Weights of a small mixture-of-experts language model, trained from scratch on English Wikipedia: width 96, 24 experts in each of 11 layers.
Below are experts of layer 2 (counted from 0) of a mixture-of-experts language model. Rows are named gate (a neuron's input weights, with its number), up (a neuron's input weights, with its number) and show model dimensions 0-95. Each number is 128 + 24 x the weight over its row's rms, rounded and kept within 0 to 255.
Before each expert's rows: a language model's description of what the expert responds to; "comes after" lists some tokens at least twice as common just before its tokens as in all text. This comes from a sample of Wikipedia text that the model never trained on. Tokens count by the router's weight.

# expert 18
What it handles: The and a after of, in, to, and single lowercase word-start letters, as in God Save the King, retail c-artridge.
comes after: " of", " the", " in", " to", " and", " a"
gate2 [147 115 163 136 126 127 131 148  87 148 124 151 126 122 130 124  50  89 124 122 151 138 157 143 118 133 135 100  97 106 119 126 122 119 151 143 137 137 138  91 186 132 106  86  98 124  95 138 149 111 155 131 152 115 115 140 131 157 124 151 124 160  59 137 183 153 138 114 159 157  88 140 151 142 129 118 136 102 141 125 106 106 155  91 127 129 148 108 125 168  97 137 127 181 135 130]
up2 [175  80 143 132 138 124 130  93 138  82 109 126 129 136 165 129  70 157 117 126 125 162 128 119 123 112 137 141  84 119 126 148 116  86 132 109 116 121 129  92 138 167 127 126 128 156 110 121 145 103 108 185  94 106 102 107 131 115 136 101 145 137 127 136 107 105 129 116 127 119 161 135 115 147 121 156 157 143 130 163 121 122  92 146 129 110  85  46 150 112 138 109  89  91 149 143]
gate3 [127 160 133 120 126  90 119 132 108 111 110 161 146 111 116 123 145 135 118 145  91 143 105 139 122 117  91 159 152 120 124 129 114 131 120 179 117 152 147 183 119 124 160  70 127 104 115 179 114 137 120 114 114  99 132 116 143 158 141 132 112 133 111  86  97  96 122  93 145  96 154 100 127 107 172 123  99 130  86  72 118 128  92 147  99 124 130  99 159 125 161 126 169 131 150 170]
up3 [ 86 171 140 128 149  98 145 152 137 117 125 160  93 137 123 123 118 102 133  71  93 114 130 141  91 155 130 139 105 130 138 123 137  91 134 147  81 158 166 166 100 123 121  76 149 119 129 121 121 172 140 120 161 108 130 110 138 153 182 110 117 175 130 171 119 111 125 117 129 110 132 120 149 125 106 141 111 103 122  90 161 199 125 151 129 163 112 133 114 121 141 147 136 114 118 108]
gate4 [109 141 156 162 119 119 147 107 162 121 113 106 144 131 150 184 125 143 126 120 123 136 122  87 117 142  97  87 171  92 103  89  97 102 116 142 141 125 129 129 135 174 138 103 130 110 118 134  96 180 114  92 150 106 124 121 143 153  65 113 109 106 137 116 123 120 117  89 105 151 134 110 104 114 136 104 150 104 141 128  97  95 125 169  99 128 143 149 191  87 136 124 132 100 132 148]
up4 [130 103 141 100 120 131 117 123 100 150 125 105 115 117  68 146 148 178 147 121 114  70 157 112 136 123 114 101 126 129 118 124 149 154 124 127 123  91 150 160 146 171 154 191  95  95 118 141 148 142 109 125  67 123 165 130 117 102 153 151 129 164 137 110 146 107 149 160 138 152 153 105 110 136  90 121 147 120 131 114 137 105  91 141 121 164 142 130 127 173 112 127 104  90 108 113]
gate5 [ 99 132 173 157 182 114 168 145 114 121 115 100 126 136 117 152 101  91 135 107 113 146 113 116 125 129  82 137 122 119 129 118 142 138 106  95 159 105 153  96 141 158 135 120 135  82 136 108 114 114 103  96 130 126 100 164  83 147  88 178 133 155 133 117 154  58 120 105 128 104 110 142 122 164 130 108 140  99 137 109 136 110  81 138  93 134 154 117 112 148 157 104 117 118 139 152]
up5 [155 137 136 126 136 124 122 134 126 135  96 112 174  92 165 134 171 103 134 106 120 115 140 146 142 104 119 146 133 124 133 156  94 132 120 127 120 133 105 111 138 133  91 126 185 109 118 137 160 162 126 117 138 131 104  94 134 135 146 136 137 142 111 174 124 133 111 159 166 170 128 113 199  69 154 102 123 127 109  97 140 136 135 138 155 148 120 114 118 173 113  82 155 122  85  76]
gate6 [142  86 153 130 116 159 138 189 122 138 101 142 144 139 124 138 157 105  64 133 123 157 122 119 115 140 120 145 150 127 115 111 121 128 161 152  76 160 146 109 127 105 140  77  97 161 151 123 164 102 170 120 147 100 169 118 114 136 138 132 118 173 141 123 133 109 125 126 146 114 156 132  90 172 122  84 120 131 150 126 143 114 100  96 136 111 128 165 126 114 143 144 171 149 156 161]
up6 [141 151 140 133 103 123 100  97 145 170  90  98 120 130 146 125 175 140  90 128 137 119 141 115 106 112 146 118 135  85 123 161 159 100 172 131 130 129 154 180 132 128 137 127 129 136 159  92 152  84  95 118 162 147 108  99 128 128 135 143 137 183  95 139 166 142 135 139 160 152 120 144 137  91 137 108 148 155  96 108  76  62 106 105 104 139 140 141 123 134 135 118 125 146 118 133]
gate7 [157 107 136 137 118 155  89 123 105  99 126 126 174  74 120 124 156 162 121 174 106 121 106  98 106 132 149  81 163 123 117 141 173 154 170 162 144 137 176 133 126 158 149 133 135  74 111 156 133 106 130 138 155 131 101 157 169 128  97 145 162 128 115  99 134 108 120 132 115 139 109 107 119 151  77 115 120 119 130 150 127 132 145  97 123 121 154 174 124 140 142  99  98 112 120 147]
up7 [138 152 128 105 155 110  97 133 132 140 102 183 100 138 137 131  94 102 135 105 170 113 136 120  99 145 139 123 172 103  90 149 149 121 113 144 151 129 122 122 123 121  80 125 181 179 153 108 125  98 154 146 105 108 134 127 156 127 109 125 113  93 133  91 167 113 164 175 141 147  92 115 108 123 149 143 147 126 135 116  98 123 144 125 107 150 188 124  90 111 138 153  88 156 134 140]
gate8 [ 85 180 136 142 132 140 134 111 169 106 131 105 119 156 190 146 109 113 128  85 149 136 142  98  95 137 111 153  81 124 135 147 103 136  96 137 154 129 133  95 140 110 138 121 124 109 137 117 138 110 141 127 169  92 129 116 128 170 137 107 153 130 112 110 167 157 154 119 142 164 149 105  71 112 111 133 140 133  97 104 132 117 109 162  96  93 147 107 170 124 139 102 126 100 106  87]
up8 [165 118  88 164 133 128 161 169 162 155  86 119 147 117 150 115  62 156 120 166 130 103 116 106 110 141 130 125  85  98  67 161 139 115 113  92 107 126 122 100 109 133 105 147 130  82 112 139 139 105 123  82 143 126  95 159 118 164  96 132 103 142 100 135 144 110 119 153 107 129 141  88 102 153 113 148 141 142 115 130 147 106 116 160  99 133 126 117 134  97 126 126 108 123  98 119]
gate9 [134  82 114 114 132 117 138  91 137 117  93 101 211 126 115  75 132 120 121 119 167 127 147 141 128 125 146 152 156 130  99 127 170 146 131 146  81 144 112 146 113 140 128 127 136 151  72 159 144 123  96 157 125 140  95 120 142 132  74 139 147 115 116 126 149 142 126 169 162 131 143 165  78 173 124 132 139 169 145 117 112 105 103 119 119 128 157 118 150 125 156 144 112 133 143 134]
up9 [153 114 137 132  90  83 114 163 101 121 157 152 129  86 125 129 126 132  50 143  78 147 115 144 118 171 142 147 103 138 173 111  72 122 151 128 130 131 124 121 128 114 108 155 150 143 148 147 128 155 118 120 123 140 140 131 137 122 148 124  96 161 145 166 113  90 125 110  93 125 100  83 147 114 138 122 152 108 105 143 142  90 118 134 125 121  98 155  93  91 149  99 130  78 131 121]
gate10 [113 152 121 166 150 143 102 109 128 144 116 108 128 170 118 114 142 128 139 105 140 109 156  95 117 128 160 123 172  84  71 109 135  82 113  96  70 110 137 164 145 118 110 116 114 145 141 123 115 155 126 119 135 123 144 201 152 125 131 117 142 118 137  96 119 144 152 123 151 113 134 151 112 118 115 153  89 117  64 161 146 127 149 101 112 126 158 127 117 148 173  93 145 119 104 145]
up10 [124 122 104 107 132 125 107 125  75 122 158 126  76 129  81 113  80  90 124 114  98 155 146 167  89 127 153 107 164 123 100 146 127 103 123 120  96 108 136 129 159 147 116  97  78 117 123  85 138 128 170 121 144 112  94 160 156 112 131 123 111 186 133 143 112 135 138 124 145 143 163 142 123 104 149 110 142 138 112 140 140 121 139 115 138 123 118  85 134 149 164 104 170  93 101 154]
gate11 [136 161 155 138 128 130  60 119 115 128 112 111 132 158 192 156 144 128 139 161  81  99 150  98 141  97 109 146 124 127 112  94 146 115 184 127 115 166 142 120 147 119 107 126 102 152 134 154  95 132 130  80 128 106  97 111 103 150 137 132 116 115 162  99 135 138 158 109 112 101 109  75 146 165 144  91 136 119 121 104 122 106  98 138 137 131 125 110 124  83 150 136 138 119 114  92]
up11 [ 98 108 132 120 145 131  94 147 175 147 137 154 137 108 159 135 136 140 147 175 146 122 126 131 137 116 145 163  99 142 161 131 112 136 118  93 106 128  73 154 129  82 162 103 130 136 118 158  97  90 123 135  89 111 135 126 122 154  69 121 138  82 154 145 115  99 151 116 162 126 137 149 110 124 137 123 106 171  95 141 138 130 197 133 140 146 126 151 106 117 125 130 110 174 143  95]
gate12 [131 157 143 122 116 172 157  78  98 166 158 130 142 149 113 105  89 119  94 152 147 141  90  85 135 126 146 116 105 126  89 106 125 102 125 128 104 102 131 157  97 130 152 130 109 131 162 131 149 145  71 168  64 107 111 119 143 140  92 123 160 109 134  92 132 136  99 131 124 148 125 138 110 145 107 125 101 126  80 165 115 129 140 103 114 164 128 102 130  85 138 123 143 124 136 156]
up12 [118 128 120 153 116 152 138 139 132 117 133 135  96 157 123 109 108  71 102 177 145 143  85  97 143 114 154 114  96 160  88 134 139 132 142 106 134 125 113 126 165 128  99  87 103 103 137 158 131 112 134 159 135 133  86 117 178 119  94 128 132 120 133 134 104 182 112  70 105 115 136  93 190 133 138 111 112 121 173 108 156 126 108 133 148 119 103 117 133 147 140 140 137  90 118  96]
gate13 [143 132 113  99 124 143 114 156 130 134  94 113 108 138  91 131 136 153 160 114 124  52 142 122 132 162 136 122 135 170  95 112 102  96 149 159 135 173 133 104  89 129  87 140  80 130 121 136 104 126 151 117 126 134 101  91 146 122 131 154 118 135 118 111 138  75 132 150 162 108 125 123 106 148 151 123 110 185 140 149  82 155 119 113 127 136 129 119 108  61 142 114 152 157 118 127]
up13 [ 87 115 149 134 112 104 108 128 121 131 155 109 149 157 149 143 160 137 135 152 130  96 141 135 144  99 143 160 130 143 143 151 141 111 119 142 130  97 141  87 140  68 141 132 182  95 136  81 132 162 146 130 124 129 134 107 137 117 144 137 114 109 129 154 115 150 148 105  80  87  95 133 139 126  86 130 114 184 110 129 173 170 138 187 111 140  96 125  84 132 137 111 148 114 120 152]
gate14 [110 126 127 132 140 131  95 130 160 128 111 126 170 145 136  83 150 167 104 150 137 116 158 114 106 144  83 138 144 137 116 130 112 146 119 101 129 154 134 112 173 146 136 120 122  94 132 165 112 184 104 149 155 157 115 147 116 173 148 145 145 178 119  94 100 154 149 110 122 114 159 133 148 138 136 159 113 124  85  89 155 131 130 136 132 179 140 126 141 142 151 180 161 147 123 179]
up14 [127 135 120 109 131 114  83 187 139 148 144 133 136 121 178 134  94 108 115 111 139 116 121 136  57 123 112 158 119 124 130 178 103 138  85 144 130 119 123  87 130 130 112 103 121 120 115 110 118 123 145 163 136 121 115 147 138 125 122 166 162 104  78 123 145 154 186 171 131 104 129 148 145 102 154 122 106 172 127 130 119 110 117 163 130 154  85 139 140 116 124 163 106 129  79 131]
gate15 [143 175 132 160 104 115 130  96 115 137 115 130 135  85 147 126  98 151  97 134 160 128 128 122 102 126 145 122 152  98 139 137 127 103  66 130 136 162 173 122 100 142 125  94  90 146 104 116 160 131 169 116 116 142 104 141 111 135  99 122 195 113 117 133 132 127 119 165 116 129 117 112 115 164 114 169 103 154 158 119 125 160 172 110 128 139 100 126 134  99 124 113 122  77  85  93]
up15 [138 118 147 146 117 148 151 123 131 131 117 151 112 123 114 108 134  96 148 162 136 122 132 146 122 101 166 137 139  72 140 128 131 147 121 137  76 103 144 138 126 134 142  95 150 113 133 111 146 105 127 152 146 126  84 177 181 148 140  90 118 138  90  77  89 156 149 112  95 120 144 187 142 127 124 165  85 158 146 145 101 136  96  75 124 138 153 129 168 135 150 122 148 130 107 140]
gate16 [165 122  92 101 153 140 158 146 132 126 122 116 151 112 128 128 131 183 112 126 101 127 122 103 116 124 100 160  86 105 126 153 146 161 146 179  98 166 122 127 124 133 108 115 105 146  79 163 133 140 137 132 136 147  91 160 132 154 138 126 121 132 119 112  85  93 140 102 115 113 155 101 148 125 113 127  98 134  88 119 141 121 127  81 145 151 151 114 132  96 154  93 155 182  78  94]
up16 [114 138 123 142 135 135 201 146 112  93 128 143  84 139 162 104  72 131 118 145 143 152  70  74  84 116 124 144  98 100 128 109 167  99 140 140 147 165 123 131 120 107 112 116 144 123  81 142 137 132 126 137 145 152 116 103 145 100 110 146 110 117 102 131 128 122 132 115 125 119 120 162 132 143 150 132 113 136 127 160 103 109 128 116 118 185 121 107 144 101 140  69 152 163 100 121]
gate17 [130  90 142 123 145 123 129  89 117 148 117  92 154 135 120 113 156 138 139 103 139 140 156 140 127 127 103 131 109 141  86  97 169  86 167 125 138 179 146 122 144 105 136 102 114 146 110 137 113  71 108 172 116  84 108 162 138 126 119 112 117 148 100 179 108 130 166 116 136 118 117 172 119  95 106 149 105 154 140 151 147 106  99 140 120 147 120 117 119 137 141  97 179 154 163 164]
up17 [139  93  93  98 152 110 171  99 134 130 111 112  68 117 128 140 110  95 157 153 105 171 118 154  87  94 145 119 142 151 127 159 132 103 138 112 134 104 128 170 116 107 109 116 104 137 130 133 127  86 156 137 148 131  92 133 117 118 148 129 146 130 122 166 108 103 147 127 152 121 134 139 139 119 135 163 148  85 158 124 142 171 140  92 144 112 128  84 119 154 175 110 154 126 161  71]
gate18 [127 147 118 130  85 163 154  92 127 144 139  92 151 113 128 134 160 140 127  83 151 145  94  94  83 149 126 104 113 157 104 122 102 130 162  96 130 150  90 170 106 148  94  97  91 143 117 158 113 186 113  90 172 149 124 152 124 155  91 161 143 120 150 156 123 136 144 112 127 166 151 121  96 117 127 126 131 125 139 122 147 118 119 117 110 149 112 135 108 124 166 130 148 111 114 180]
up18 [118 152  94 128 122 143 116 138 119 119 110 128 142 159 152 127 142 150 155 138 135 145 121 128 162 172 164 128 122 103 113 108 147 104 136 116 150 186 157 123 136  99 145 145  78 110 119 109 101 161 155 121 108 108 169 161 135 123 134  93 101 127  80 108 112 123 134 149 127 168 162  71 120 123 128 133 142 148 119 142 178 128 202  95 144 131  99 133 185 111 141 140 132 137 128 122]
gate19 [156 141 123 122 132 135 167 140 132 139 105 125 127 104 157 143 138  89 167 136 144 125 150 200 144 117 122  99 149  82 127 136 128 150 144 120  89 121 122 140 129 135 185  89 152 119 144 125 123 152 144  57 131 138 124 140 139 154 185 112 159 161 149 122 120 115 133 119 130 143 125  95 130 142 118 129  91 120  77 114 141 106 112 132 104 122 125 132 150  79 169 153  93 117 106 163]
up19 [ 99 131 156 118 130 145 116 157 111 107 121 108 107 119 150 149  83 120 136 100 146 133 138 163  74 119 138 139  88 162 109 104 110 107 132 155 161 112 123 112  84 108 110 167 120 167 136 107 151 142  66 161  95 121 114 144 130 119 125 116 133 105 147 137 126 130 108 127 147  96 122 146 100 159 149 138 154 140 153 145 111 139 171  97 167 124  72  62 133 142 138 145 111 133 104 106]
gate20 [119 136 180 128 142 101  91 154 108 149 102 131  93 127 126 144 129  91 113 146 135 149 104 123 141  95 117 129 100 123 128  92 112  95 124 156 118  65 101 135 108  87 118 109  97  90 128 107  96  94 173 111 128 119 119 133  90  81 143 117 123 115 133 148 111 191 133 138 138 160 150 143 137 132 116 116 146 150  92  91  96 163 118 112 111 105  99 134 164 126 137  92 141 154 143 116]
up20 [119 119 171 119 133 168 124 127 118 114  92 149 112 113 115 130 120  97 120 148 173 107 155 129  92 156 138 149 148 105 117 152 126 134 103 107 109 119 151 100 156 123 122 147  73  91 154 172  95 130 152 133 127  89 147 119 139  97 130  99 136  87 135  97 126 130 137 124 145 149 168 153 112  93 133 123 137 143 131 106  93 120 171  85 113 151 132 179 128 102 136 103 161 131 148 191]
gate21 [118 122 102 129 117 150 164 137 159 118 113 116 136 113 123 158 138 119 112  87 148 135 131 140 104 114 115 129 119 126 137  95 145 142 122 157  75 168 158 136 118 108 128 128 155 121 160 112 101 137 149 122 118 119 140 172 114 119 129 177 126 149 123  52 163 146 171 135 134 131 163 136 130 124 167  79 119 163 136 120 124 181 128  98 106 164 148 185 101  74 131 136 122 143 140 125]
up21 [124 114 156 127 141 116 123 121 160 171 141 106 108 127  82 136 139 100 100 121 122 140 159 135 130 140 147 138 107 183 126 129  83 123 102 131 133 161 117 139 121 178 117 124 142 123 140 148 170 132 104 113 101  80 123 123  96 126 142 137 106 132 115 137 150 164 132 146 154 176 143 157 129 127 158 118 160 149 152 158 127 114  69 162 109 130 117 149 177 170 159 151 140 145 112 186]
gate22 [156 193 156 117 133 142 175 117 148 118 153 133 130 102 135 102 126  92 105 114 138 147 146  92 105 146 156 131  94 114 150 106 119 127 105  98 105 133 118 109 134 115 135 159 147  97  92 154 134 179 163 144 121 107 113 140 198 126 128 145 127 119 105 104 117  69 145  91 119 132 109 119 148 163 137 129  97 146 125 147 108 137 130 124 129 138  84 157 150 110 101  93 143  84 114 125]
up22 [115 125 166 112 150 130 101  96 121 127 149 133  79 155 129 125  94  58 147 144 121 103 130 176 147 135 144 135 130 118 147 135 140 113  96 147 134 120 127 118 158 141  99 116 112 126 148 146 133 133 181 143 180 176 131 134 128 173 140 124 161 134 106 132 149 144 118 171 113 109  97 135 123  68  81 170 130 131 124 126 159 146 139 133 132 119 132 154 125 127 105 152 145 138 161 185]
gate23 [124 155 142 154 151 133 105 136 133 148  91 119 106 105 141 110 102  69 122 118 131 104 141 118  87 163 111  60 131 138  91 159 141  99 141 120 179 139 149 132 146 130 134 128  52 127 112 122 170 108 133 148 103 128 119 154 127 133 130 136 157 120 120 119 106 148 159 152  84 118 149 150 153 144 161 110 141 108 122 132  88  85 128 121 113  97 124 121 158 147 145 100 130 117  86 103]
up23 [125 180 181 116 116 126 105 105  97 112 157 109 141 123  95 183 129  80 161  92 164 166 107 134 152 115 184 153 113 152 152 119 111 150 129 105 112 125 173 176 124 167 124 126 143 118  88 136 131 113 156 123 134 161 132 138 140 119 112 126 150 139  89 152 165 117 114 106 123 131 102  94 159 157 124 115 136 112 131 114 136 141 109 162 123 115 142 126 127 162 106 153 113  94 128 109]
gate24 [150 159 137 124 112 147 132 100 138 123 116 107 145 152 111 101 149 159  91 121 153 170 137 163 102 114 163 166 104 124  99 135 132 116 136 156 109 158 140 194 130 131 107 102 115 132 123 121 130 125  95 129 123  89 143 118 191 109 103 151 173 159 128 122  98 176 149 141 154 124 103 148 116  93 121  99 150 127 146 122 164  98 107  94  82 178 122 136 113 146 142 138 118 112 120 127]
up24 [ 98 144 113 117 134 128 137 153 126 114 142  85  94 124 104 118 152 140 136 117 110  99  93 133 120  94 124 117 141 144 160  95 151 109 113 119 113 103 131  84 135  84 111 162 153 107 189 133 102 115 156 103 123 123 127 130  88 141 120 125  88 125 152 142 118 162 135 144 163  75 181 167 145 158 152 144 124 163  83 165 119 141 117 141 119 125 108 140 140 124  95  88  88 138 114 104]
gate25 [153 171 150 179 110 107 161  96 130 130 112 113 135 105 125 113 144 151 152 124 133  90 103 125 132 134 168 153 102 127 113 115 119 168 134  96 134 182 124 148 162 131 121 135  89  99 121 162 113 138 184 129 108  96 137 137 138 150 135 139 152 134 135 126 125  95 174 109 147 128 190 120 128 166 130 125 124 108  80 152 141 157 143 149 147 120 137 161  91 118 130 134 184 126 142 151]
up25 [158 145 133  92 116 112 133  99 155 170 105 110 145  88 143  94 125 160 163 143 147 118 147 105 100 102 155  98 122 134 122 134 118 136 140 143 142 189 114 145 149 126 116 121 123 136  90 133 107 113 120 156 114  88 139 107 108 134 134 131 127 148 120 132 139 111 161 164  94 161 126 160 158 149 121  78 168 122 120 202 112 145 108 129 137 103 127 156  97 127 183 117 145 127 157 160]
gate26 [ 98 137 138  82 118 163 147  82  81 124 102 131 125 142 159 130 128  89 107  83 128 119 176 110 116  75 120 114  98 139 136 136 144 116 160 106 139 115  88 169 130 133 164 109 105 128 115 125 153 131  89 129 127 130 104  93 147  97 111 141 156 110 102 133 107 119 147 102 156  96 114 100 129 115 124 105  69 139 127 114 155 145 111  98  99 174 107 143 106 131 125 120 159 150 132  95]
up26 [131 101 109 116 146 108 107  87 114 121 160 117 137 152 139 150 166 134 133  97 128 184 132 129 110 131 138  90  96 123 125 142  93 120 108 123 151 132 111 126  97 132 139 124 132 112 128 134 107  66 181 131 121 134 107 130 183  91 155 158 120 142 134 115 159 121  75  95 148 148 106 111 162 120 115 153 118  88 189 128 143 102 134 112 140 118 125  83 121 135 107 135 112 141  95  80]
gate27 [144 190 163 125 102 119 151 110 110 126 102 113 118 126 125 128 117 126 121 166 154 117  92 154 126 121 123 107 124 130 121 135 106 127 124 135 137 196 129  89 164 120 135 121 137 160 117 167 147 148 114  80 107 105 123 140 123 113 119 137 125 153  91 105 133 136 114  98 153 150 127 137 130 148 121 156 144 128 107 163 129 119 154  95 123 117 141 145 191 185 177 139 167 152  66 141]
up27 [144 180 149 138 162 156 137  92  96 135 124 137 128 140 109 156 143 120 146 131 126 104  90  96 104 155 113  96 145 126 197 150 116 136 100 131 100 140 129 135  80 149 149 136 140 118 159 123 114 123  88  97 137 132 119 169 164 139 162 125  97 100 150 117 148 106 137 123 104 107 135 138  93 114 175 145 135 122 108 140 102 133 169 152  92  93 150 131 128 128 168 132  78 151 130  96]
gate28 [120 119 129 132 100 186 167 119 110 126 126 118 109 176 152 104 124 107  92 134 133 114 114 136 115 116 125 129 144 158 119  88 119 106 107 158 166 112 129 157 104 132 180 100 134 134 141 114 126  98  91 153 109 106 101 154 144 147 165 105 129 118 184 117  90 145 126  97 123  89 107 150  95 101 104 145 113 101  62 153 140 149 109 134 162 102 101 115 141 120 141 112 101 141 122 151]
up28 [148 124  84  83 141 132 132 108 112 114 135 104 172 111 146 125 105 143 155 163 125 184  67 146  98 147 152 156 122 115  91 136 114 131 118 155 115 135 133 129  89 152 110 166 113 149  74 130 103 158 153 124 134 134 156  83 110 142 100 118 148 114 154 149 153  84 116 139 106 175 123 122 131 114 149 126 143  83 149 123 126 138 164 109 177 106 151 109 146 129 123 143 117 132 134 110]
gate29 [155 130 136  86 110 143 148 158 161 164 122 132 128 101 134 110 138 133 123 149 140 148 126  86  87 125  99 127 150  68  98 153 132 162 120 108 113 160 110 129 143 119  92 111 100 126 114 135  61 111 103 106 123 118 173 114 182 144 146 129 172 177 132 124 109 118 130 114 162 132 120 138 115 116 146  64 141 130 129 129 153 127 118 103 163 117 149 159 122 114 135 140 154 104 164 111]
up29 [151  91  82 108 134 150 121 103 102 131 117 132 124 135  92 138 108 121 133 127 144  95 133 142 153 152 155 152 129 174 163 125 156 143 173 174  94 105 110 122 161 102 153 117 140 160 134  79 175 150 125 141 131 127 137 180 164 105 137  83 109 107 117 140 105 141 129 121 146 137 105 145 154  98 116 145 157  74 150 179 128 140 159 140 116  97 104 151 139 148 113 119 138 127 112 140]
gate30 [157 110 115 143 126 132 174 108 101 164 139 111 136 117 170 157 133 138  91 193 106 108  95 121  99 128 113 114 131 121 115 122  70 138 120 140 116 176 118 145 142 137 121 149 122 166 119 161 121 181 115 102 137 133 138  87  67 132  82 109 139 107 130 156 131  96 138 115 120 129 164 157 131 143 108 146 128 140 107 107 121 142 147 112 111  85  82 135 132 140  90 149 132 102 109 125]
up30 [193 164 155 109 152 127  90 111 128 119  94 129 144 120  92 107 137  98 108  97 135 111 129 152 143 140  99 153 156 140 130 117 163 107 134 140  95  95 148 136 131 131 102 152 132 155 104 135 127 160 166 118  99 100 160 145 180  74 103 100  81 113 158 149 113 148 157 130 143 107 118 139 126 114 111 140 138 108 137 157 147 124 135  85 130 107 126 158 112 161 106 147 148 162 118 169]
gate31 [127 124 130 130 153 141 147  83 106 102  98 137 126  66 131 162 110 157  86 183 146 142 145  81  76 100 128  96 128  91 127 128  96 154 147 151 180 173  88 146 121 166 139  99  63 135 137 121 122 134 146 116 148 141 149 156 101 141 123 118 147 135 165 120 110 133 129 120 132 142 122 105 108 153 138 137 123 125 129 145 114 133 138 146 149 139 112  97 109 129 144 107 102 111 108 163]
up31 [170 136 133 143 120 132 134  72 149 117 120 157 111 125 121 122 130  96  92 132 157 157 135 140 111  97 156  77  83 128 152 124 142 128 134  94  93 153 125 156 167 153 122 115  95 165  99 151 103 150 105 119 152 121 195 161 178 105 125 136 117 173 112 127 128 132 159 154 159 141 129 133 157 172 132 129 157 126 129 121 150 127 125 154 131 124 140 104 102 126 109 123  82 113 133 161]
gate32 [155 130 135  88 110 140 162  91  97 127 123 134 163 126 122 129  94  83 123 126 160 151 120 151 107 157 122  92 107 130 120 179 107 119 140 120 121 154 118 153 148 152 106 115 133 133  85 130 115 117 116 174 142  71 106 115 127 139 130 102 125 140 129 141 160 114 156 142 191 169 149 143  78 125 108 108 117 106 144 142 116 117 126  66 136 137 152  85 161 137 104 148 108 119 120 100]
up32 [136 119 119 142 110 135 155 138 160 122 170 124 130 127 183  95 132 114 168 150 127 146 150 157 137 130 127 120 132 139 101 144 114 111  96 137 153 155 114 171 134 119  90 145  97  73 135 142 134 109 144 106 150 155  99 103  99  98 111 117 123 150 154 184 129 137 107 147 164 169 107 150  95 123 105 108 134 130 118 162 120 117 114  95 117  94 112  58 118 125 140 101 118 102 143  84]
gate33 [154  77 143 121  98 130 120 138 152 147 118  86 161 170 155 111 136 148  91 145 143 132 137 141 154 147 169 134 135 116 147 135 144 126 147  95  89 156 123  93 123  94 141 136  92 127 127 138 122 166 144 133 120  75 107 100 107 184 133 140  89  48 121 141 134 136 147 138 124 119 141 141  73 135 109 112 147 122 130 124 156 154  91 101 152 130 119 132 100 124 151 115 126 103 136 152]
up33 [115 114 116 105 150 145 148 149 118 128 145 164 129  79 121 129 178 153 116 116  84 110 158 127 170 151 139 155 103 140 148 125 131 146 123 152 122  59 156 145 148 150 148 114 133 159 123 133 107 124 140 123 150 131 121 145 131 178 119 141 190 144 169 118 127 122 136 138 122 110 154  89 106  82 166 119  89 167 143 104 129 171 124 118 137  91 123 119 138 144 144 137 124 114  72 123]
gate34 [104 140 126 127 124 129 111 145 129 121 142  81 124 136 142  86 170 135  96 132 129 127 119 159 103 118 101 109 159 125 109 156 144 123 112 104 103 158 186 147 145 134 131 153 120 113  93 155  86 125 167 117  96  82 110  96 102 152 114 158 118 158 158 140 111 136 153  64 124 158 125 142 120 119 136 178 130 185 124 123 148 145 116 104  94 125 154 125 143  93 159 118 164 134 150 115]
up34 [119 142 147 142 118 131 110 128 142 116 126 175 164 105 146 164 126 153 127 136  96 167 126 103 162 125 140 147  85 139 126 133  98 154 141 163 126 103 131 114 111 118  97  76 109  95 163 125  72 167 118 136 142 168 150 149 125 108 120 130 135 149 165 160 105 132  97 136 118 148 106 135 124  70 110 103  95 104 124 132 171 122 129 160 172 134  90 115 106 116 100 153  87 125 117 116]
gate35 [181 148 129 106 122 117 138 121  90 181  79  91 144 125 120  92  96 117 131 120 160 106 131 125  94 151 132  70 147 121 136 145 149 149 138 135 113 142 122 116 139 131 105 136  67 133 105 112 154  86 101 134 110 116 122 146 150 125 139 158 126 139 106 142 143 145 105 130 117 114 158 171  87 102 105  79 152 103 127  86  83 111  97  96 116 117 120 136 124 173 140 115 143 145 135 127]
up35 [117 123 114 135 138 127 109 135 144 113 155 116 119 146 139 158 172 132 135 146  79 138 126 154 155  98  86 140  83 133  88 100 114 134  95 122 107 186 131 111 137 104 163 132 171 119 139 138  71 175 163 147 124  98 183 164 166  83 157 141 107 125 147 130 150  94 123 126  99 136 116  83 135 144 170 139 117 132 120 137 148 134 142  96 125 135 106 133 126 103 152 140 132 121 117 130]
gate36 [135 112 157 133 152 111 152 138 115 168  86 108 129  89 139 101 147  69  78 149 124 122 143 137 137 166 106 102 119 102 123 148 151 155  86 100 129 149 112 123 159 118  89 182 104 143 153 165  92 140 111 123 132 107 139 130 147 155 151 141 170 145 129  97 115 122 123 139 109 140 149 172 122 106 127  75 120 167 139 106 124 126  99 112 121 162 138 135 166 136 140  84 137 121 150 126]
up36 [127 152 211 182 145 121 151 115 114 109 122 133 105 105  88 120 147 111 115 107  78 137  99 107 133 136  98  97 129 114 146 146 123  93 119 110 115 173 124 127 169 160 130 122 105 137 119 120  81 108 101 141 128 141 167  93 150 116 141 114 123 121 138 135 131  97 149 133 118 121 102 144  92 112 106 143 177 109 147 119 123 130 131 127 135 175  84 120 154 128 130  67 130 116 106 141]
gate37 [114 136 117 101 110 146 136  82 119 125 132 138 128  90 191 123 119  91 132 108 145 128 120 135 118 120 134 129 153 150 162 149 110 156 106 159 135 154 115 127 149 134 146 107 109 141 124 127 132  83 147 154 163 141 150 128 106 146 134 114 182  91 112 143 152 101 140 118 127 121 116 184  97 120 111  83 162 139 146 130 135  67 111  93  77 159 113  96 135 156 128  92 162 124 154 100]
up37 [119 150 166 176 105 136 152  96 100 123 110 113 128  92 188 101 145 121 120 163 102 135 102 128 187 102 112 127 127 121 166 145 127  81  81 158 126 109 112 136 137 160 149 127  82 158 163 123 130 118 119 115 100 102 146 140 127 138 109 173 126  96 117 112 110 118 132 134  93 106  97 159 108 106 107 147 130 117 144 159 153 120 106 110  85 148 110 108 128 122 136 109 113 121  83 109]